config.yaml
num_hidden_layers: 16
hidden_size: 128
n_experts: 256
experts_per_token: 8
d_expert: 32
d_shared_expert: 64
hidden_act: "swiglu"
moe_layers: [2, 3, 4, 5, 6, 7, 8, 9, 10, 11, 12, 13, 14, 15]
router_score: "softmax"
normalize_top_k: false
routed_scale: 5.66
balance_loss: 0.00073
balance_bias: true
router_z_loss: 0.001
shared_expert_gate: true
init_std_router: 0.0224
lr_router: 0.000921
vocab_size: 14526
norm: "rmsnorm"
norm_eps: 1e-06
tie_word_embeddings: "early"
optimizer: "muon_variant"
learning_rate: 0.00288
beta1: 0.95
batch_tokens: [16384, 32768]
max_seq_len: 256
train_tokens: 240700000
max_steps: 10116
dataset: "wikipedia_en"
Below are experts of layer 13 (counted from 0) of a mixture-of-experts language model. Rows are named router (the router's row for the expert), gate (a neuron's input weights, with its number), up (a neuron's input weights, with its number) and show model dimensions 0-127. Each number is 128 + 24 x the weight over its row's rms, rounded and kept within 0 to 255. Numbers have three digits each.
After each expert's rows: "mostly gets" lists some tokens that are sent to it at least half of the time. This comes from a sample of Wikipedia text that the model never trained on.

# expert 26
router:077098098125109182115143121108112168127124132122186146148098152154138141149116159114124131136105093111109119121144148086083099122134103150127101156118132119108130161144116121135152137150134121117080100104137149152143135135155145144148131144190169147112075123099121141121172169131109161108136132160143086107151114146132118121112133128148142141135173123152085114198157147115149094120118
gate0:090104133148121095126086127151107134184132145118147110135102133075154126105107139148153128142115130088125140148170147098076124125136120095112104120108143110108092152114130138135114142113146180114120141132099103119121103125105139125153105187116138137148139179099135097157111115092136186120120124144160082108169103162159143167149121148144126124190134114119094128122130167123131123162156
up0:101110124153150097147104141152104140189144177142163096143122131113145115120119135138135129114114131100138162171156164097083139112120146099117096138136161109099095142123128158157082142118147155127139136109111098102139121124105145127169131159118158123159129184095165086160104122134120152133111094133155082112144094158155146174135094150162112124151126124128091145135147152113139124155170
mostly gets: " THA", " MF", " FW", " DF", " Colonel", " GK"

# expert 16
router:106110114116134171104153144128140143135139119111154121123116146160160183146101161112121148135114106101105132117131137105092102106150105139126103158127122080108141165131136097139138141159197112101094094131146144132137127132120123133161114145154135131103096114117107148137181185185106167120139157158143104103167090132143125102102130099144156174147164132145120089161167139121147129112141
gate0:110121147141122148136143136119126148131105165179135124097109105147164163139148153152109097136140107127113146146152127108131101101129099108062143128146145129120133120105141121158122122148149077130131118180137184176176072085121147103125108174093139110148151168122168112153121106153115173149104143147131146156135092114140092122151066133150136151137126137109128114115137121156104123108143
up0:145150105099118127124110123126124107129172084082130109135135149092066096105120120106150130131096174139139117119105135133106149148097167118177111114114110121138098120131096137088115150117085144135101111093109070092111149162128101167155142095171121129130133112120093147092119126100125078120141114090119136103143155124122152131102185131118116125091128080134117168119119120104156124133113
mostly gets: " Synonyms", " ;", "=", " www", " †", " ←"

# expert 40
router:103099118112108147109131164140122152135138086105143154131115129134115150136113147120067161140123097105112109124135141103081112115155124154091103167125119125130145141122116083111155144169132112104104107116123149142145136166133145123135094131152133129082111109105111137085146173160112138110172159134186126093155077178155106082103131123143135142135140165161074104141127157113128129093117
gate0:117133120160122112132109135121108082085107147116128088143132147068106109138102130141113177133118103114132103109164089137146114169115152156113097180138119137127167127109118119132108132120092167134121073113124148132137110105097162107113127070146126115128091091116176149115128146101141147113116118124148071133136148146164137173118101150154107127161153126135091087143124133117122076131103
up0:133113139091135164110165120139132165163151116160116139102133120186147158114138121099137113130128154160097143121095164116098131066136122109142155081111109116104087148136132142117153129125151077126110175165140121132134132143150113130157120201104115149130158145153084113122135137142104117148100130133122175128118118125096123127156167097101139134069109147124143149110146136143139170133170
mostly gets: " would", " could", " may", " does", " will", " if"

# expert 138
router:070106132114130119107147132127108165171147126122135155110076152139161192167139144107099143165098084117136143119146146104087111101169107137105127153106137116105149150148137101126137153140168102091125100114139137145152147157146178111146116141137131150122119120103105151120158145153108143120133170153168111100129099134144096086106149105157142133152148158124117115177152169113146126115153
gate0:120146129114132164130123114148101117103137160134134142098139142160140133081084152082123113151143119185151172140096090143135125168138172140142122124127118151124138131134171162190196141109086123145146091129108111108177121158108113133082121121139112124140109134090130114140145158129153121115116116159062136075124115074125123134138149103112116133112128139114113141114152100118102119139124
up0:116148141120092103130139141146137109142171123114108139124092128153117126101140179075169130194122126142158095156164115116116131103128120135148112134124073133091101144149149150131113088100090117127128137091147114092133142189117135131086124100128127160154100096129116182141148120112137160154116149159101087086118139095138156127128123106134118125113118113164113146145129139101082139123081
mostly gets: " (\"", " (", " (#", "(", " £", "_{"

# expert 214
router:133119095096120171090117131109134126118116125123127106143102148151132127175094149116114155145125129065073147105153123125106112123149119192108112158122145116147168137133120122115140147123124102122123118118158151170128153155135168134136120130130153180100118099115129120091141135140101138085140140177144085119124103154137130125111146115164155144151194144129073089160166143111144109110159
gate0:106113136088161131139135104157139191103112140096126153141130130126166079152142116122119124100132112108147166168086150125108151123111121140124080100107132118159143151140171167178118085127099109123112133093128133130131147123156106122146103096153175111152135137134122148144130161109101132152117138133119103140078165106114146119088119087078179147131114150121102104162162108152122142128146
up0:147118153107146161095138083152114179095142148138084144079144132141151070142150146130140125127123135120089146149113127059155137105077083140109076114114129102136166141120142146113125103164130094134124129117116116196089119134114111140168104113129122124115124114149127159134158109145147152080133122138108155103093140095116115122079127104094155139115103125144125116150151131117135138151139
mostly gets: " Genus", " Coordinates", " Website", " Phylum", " Clade", "Note"

# expert 98
router:114114126094106148112139133150115148129129097114146153116131157145132167167122137133099125177080111115100137110143123122083126082138122146089108135112096114114150113144126114091124161145168091117104130104158137162143132154176138124165120141144140147123119100135105178088160125128071131125154147122143090127128126138143093083104156103132126169122164142177102099152144145083139130075130
gate0:143151139103102156154159128124133096086112084111092131160158164154145126124115157134059159084087120172127121156118065128117147129099100110141071137156101129134164110161113130111130170130153095170134111139137132131102101116162146154110118131126118144091123137128125116112113140141133103139157136149127161136144106169083142102138129120085116141140126122142139105081134171153156133145130
up0:126149130144113149123153116142137110077098074112099100142117139133157145112120183123047166094095118165171129128110084104114126162113119124127110141105108146102150125184118143117139180150125084179120095139114138146096112103185124134145103118116108136114157124134127094137089115144119092139121142153124160115122098155110128098151108110109112133126122137143135129105136147147169144148121
mostly gets: " UEFA", " we", " NFL", " ABC", "BA", " w"

# expert 227
router:078120113102119133107144147128129168164152129125143174141085134169138187157124158080111174133132111120127119134144121115099130103186124145136121150109104101107144141137119096125149155126148132089096096088135122146166144141119134128146125134138143152127113092097123137125151149150112123126142128152173086096152097120161104116104153116164121130137170141132126126171163164095132082072133
gate0:087134087114117173135170119101124132133099098123126140121160131137099117096115150142101149121107139142120111120107128103128089085188111156162158149131114136129112098129154124123099140130115126102149091079115111141132149186132103162135160121116147102110135090131129088097075109069133095147156162127136136090073097135123118102139131115151084102125134134165143129107144135124107091116132
up0:156118142149102141121096123125149111148166094141104124122111100100134152157132126093165100133131130098130156084126142118167168156095121133114101122137118107110179124081114123131158088133152145146107159161114144125107117073110147119155124137104101123136124138160133153159199121173120148115134125133110093170145149112117114192099114142119112132123136110093119105136129124129166197144137
mostly gets: "/km", "^{(", "^{[", " Animalia", " Albums", " Insecta"

# expert 4
router:100109101128123166096127163129100157119140103120144148135106159137128145143121160125091158156108125123113120124124150084110095104144114177094093170087148118144163158145111117105157154153143105098131105110133139155148140146139151109132091146140157151093110125132111152091122154141109158103152153141159126093155096173144104116107152093161133146131120181153096093172150156092115108100136
gate0:138110167129118143139132132102105086110126095100082136135093096097108109109107100149081135120122129118113081132141111149123114123131130116134161168119087135133126120111145136163124082039110164125083141110103102174142116155130119153111129149172164152121130145086143116125150123106147105094093113128129119124187116168099120123136125120121100117125081107127128118156089102122121116121097
up0:104164114114175129142132133148104172134147161128168079102173152139115126133099102125186112155118094100156167144132126120127142102141142112145107088131128146127177110140120144104088110106086129108150137155126151111142142131139097120131123146107138101091109110160140093150067100140154145162151131123149098137093075083099139134147143159151102143152124108103146104112125110127106132111160
mostly gets: " was", " is", " been", " has", " became", " were"

# expert 51
router:128118107104124171089131140137101134116106109117121132122087132128122129166089139098136115141126116055077160098146126119112108109152097137112089157129133117153149142117119094125153164135150120119093098133148142167128137153163156118143083163159157171101104093087111138090136151136112123118138140137132080123138104136141121124132168131154166135146184141156086105158148130100135102107164
gate0:163211121142108148146110085128165114150110117138160113149108109135160072144112124093155157144129103114132174124097160164138138102130153108153155152144118124099117152120157091119149133141125132138109161134129116086118145135148109148105130186113119154054088144149152146132146112103117131151171144143110157162137141153114119132078129137105119134145117129126135122102116160135103097151109
up0:130067162160134106145146114124101173110163107105114124117129146125106162127179173138091103131153165136135066118173099116095166135149084111116123123088131146137125100142140139122084148126124117099147141076123131138126107142114124134139152105132144136176135150148119117169155139171149122107097133124148126126156133127135133106117168108130131114142079109134111148166122074145138146125179
mostly gets: "See", " Coordinates", " Released", " Genus", " Phylum", " Label"

# expert 12
router:104125113129117142099131144134108137148169105121135183107092144125145191164116166080118150160100096117139106117137131119089121119160101173127112164108111111110129140145121102106135143165149098111112104114145146162138160196162165101148127137128145124120102074114109141124155133145095135125139148183159106104146103133159088110131139114153139150136161160143124120145151145100133116097153
gate0:158138100110134099114124105097103144138163131122121089094148116108151095153164139135138134118139098111120080107109102133101154141117110088065110127132123114148135186103145117117134114171088121123136142095132101099132110140101114072097116132173140107113169100113090114133109169113148116101129135134124119133128145080124127113102151080086160109113060120159150146121115142132136145137108
up0:143157127119132097108117101135111183100128133121130052117137112131194169120142121107142150127135094118139095132093110134128156135101110119122129096117149102157128143096146093114151105170122111108119163103104130140130132106115141106143129142175162101111136107097115075165131156149114111113142129123122122131113119086107143077115142068119171104119089125166150145150117148105121138169158
mostly gets: " (", "(", " [", " (\"", "[", " $\\"

# expert 11
router:119104105102128168075122116118127131109131121141124124126098144148132155180107121109115144132118137083105153108153134112100107115156126161117114153128143124160149147103115115140172147129154110105080109093162154171111150139136164132162121165134153174091096119100120139104136134134112118087141152161135086120127105135126119126120145109145138150148199143151088102153162161122161095098179
gate0:110142124110113142139148142122140118102075103140148115117161159147135102150103126167121100151133142096137155143106111138179111103107094089115128150099104140099096102154105143164180145141123102121116117169164146137126171127140156138188168147105099140135098133126131159150118122117107110070157100132103132146154070133115124134119140147117119171131087126124145142191132166135132138117132
up0:157123088136157120148119109138176116125182109106135134100135101141192151138167151095178117128076143135141118157124124128113072127096131109140078115173127123100157134122161159152116118117119123101104133141163097148121122149140141114124116099092089115153127147145102131115097130145157125144123153157131072154172137086168129149113086127122121144097164151142138121128155124130102151121115
mostly gets: " Coordinates", " Genus", " Phylum", " Website", " Clade", "Note"

# expert 189
router:117138114100106162106173119154121138141144118088152116154062165149124160137123110075111139140087134107098162126127135118112114112143101150132125151099109069125122148129096108120154169137153111108116126122167140148157148149169136136151113157137139136079126076101103134124135168152105148089135133143122096098155111154177107096132145117137120152119145143117099080156161133142133099104149
gate0:146114140130147127117190104164112126106179110139129121151113150112180113163151139132114153120129113172100153138188116142124125113143134097145147162060106100062125138096118135150167156146137131146131130123134122088151099151136114059116136129106118133105143150139151092106161129111153144083115109124083127144142137139138161090134119159115120110116112105110131129101115125145145106164110
up0:079162118119111137153112126095124168138137127117142141115107098122075106109120196156110117168118151092151099109089091111135163150137126135097124133166154176156141149148131141140136130110106119117142110158136124122113140155143129146151135080096118102143142151123143130118098149135108123141106123140128186106116104146109169145169085077176113150150103118153140131146128114117111126083171
mostly gets: " Western", " Northern", " Eastern", " northern", " southern", " Soviet"

# expert 233
router:075094110112122122125138147138121147126141139113146144154086179126112161148105149119135173136085100109107110122141146121129117108130102165116125142099128086130152174155111111113134139126148098103092078108150161122158134146141149101130115138141143147084122111093107161123152150153089125110139121127177111113170123141179125118115162116149138148125179156121089087165126134095151115077129
gate0:120129163112142120132140131104131131147140177095139162124078101123103112144115181169136197086096151103157103165151163131159150145117144139115105103166115094078135121117103122150129131111118150122125134121129141143098129123139137153159105167121127165092119111157114137147153118123128129133121133095091106132115165118123143117079112121126177157106146137168181075146111133139153096124141
up0:149144106153127140121139130177141129100111106161127093127162138142135118120131089092125072152155127159111139088109088156083097114132102115144155145103125170183124156130139132079124117145141118138115133127128113147150150153129141099091172087109108131145162160102119123122124139134119115150132130145155152127153091127122103135165139129131072105154073134101069179124145108130102155134133
mostly gets: " Votes", ")},", " Attendance", "/a", "%"

# expert 76
router:120124104106139151129115158119110149114133111112177141129100168127117146132110157123106156142110115132098147113134178127115108090158102153113121160103127129144159135136101126112160135158133077114112100109126133163162149139130133141150070147125137144113123105123107157072128155124084168125158141179142116104158109159169114114138155090158150144142128195148106120164134157083152119103155
gate0:060091121117160147139117105132118141090080099146159150114093153136151100108103120134149136137142110103121125131150107140172127141098144103137168135114134128075166138108154120140135151152135095124147131066107126137132090124143116144123098082112155126118074136118114163120148112158111157153184150135120159104135099128183104123127119118109108121147122180121142121111122129081106098146153
up0:161149168123122122118136123139127105202174127091130126141153122092092127122127120084117156123116144136139112136092149126089129139162110140132135132166110123124065131131129153127140115105123172161088122138141141105151142150061100099141159156154083132102144114150163124124133153116100153097089115133142109151115173149105176109113084135134119120152131122121135148166132151151174130130102
mostly gets: " being", " those", " originally", " were", " been", " already"

# expert 177
router:113116107104110154118181118163115138165180129110150130137094159141130129143110114087083160160106132121077163109164151114115101106172099142114099163086114088122150163123100122122132150147152114122117133103151153156155147149168157121140114156148143143090096112085098126121139171158120152103144126144150107101158119141150109102120156112135158163136123138156096093136151128110145114127155
gate0:077129132138128140121173091097091107116147154141157134095136140136138141134128142129121126112144158143175156112086184121174122095146123090159082131148169102162142141118076168094111154129084135162136122134147163125134133125100124093103111108143131134104149152116107143144126123148140133170127155132118120125144092067136091106092121117153146148141127138169121132095132101103158111157155
up0:091138090155137137122174093105070124113140172126127126103169142136140134125169128126105114115129156135159154096096166123172133083135132079117069128131154081146155156088089124099123167104093133148128123121171158113129130114080126097121113087143131123114170145129127124126124111130159128142097145132098140133132087078144105122118127115162138150138132117159107128123136112138171134144149
mostly gets: " local", " social", " indigenous", "-based", " nuclear", " traditional"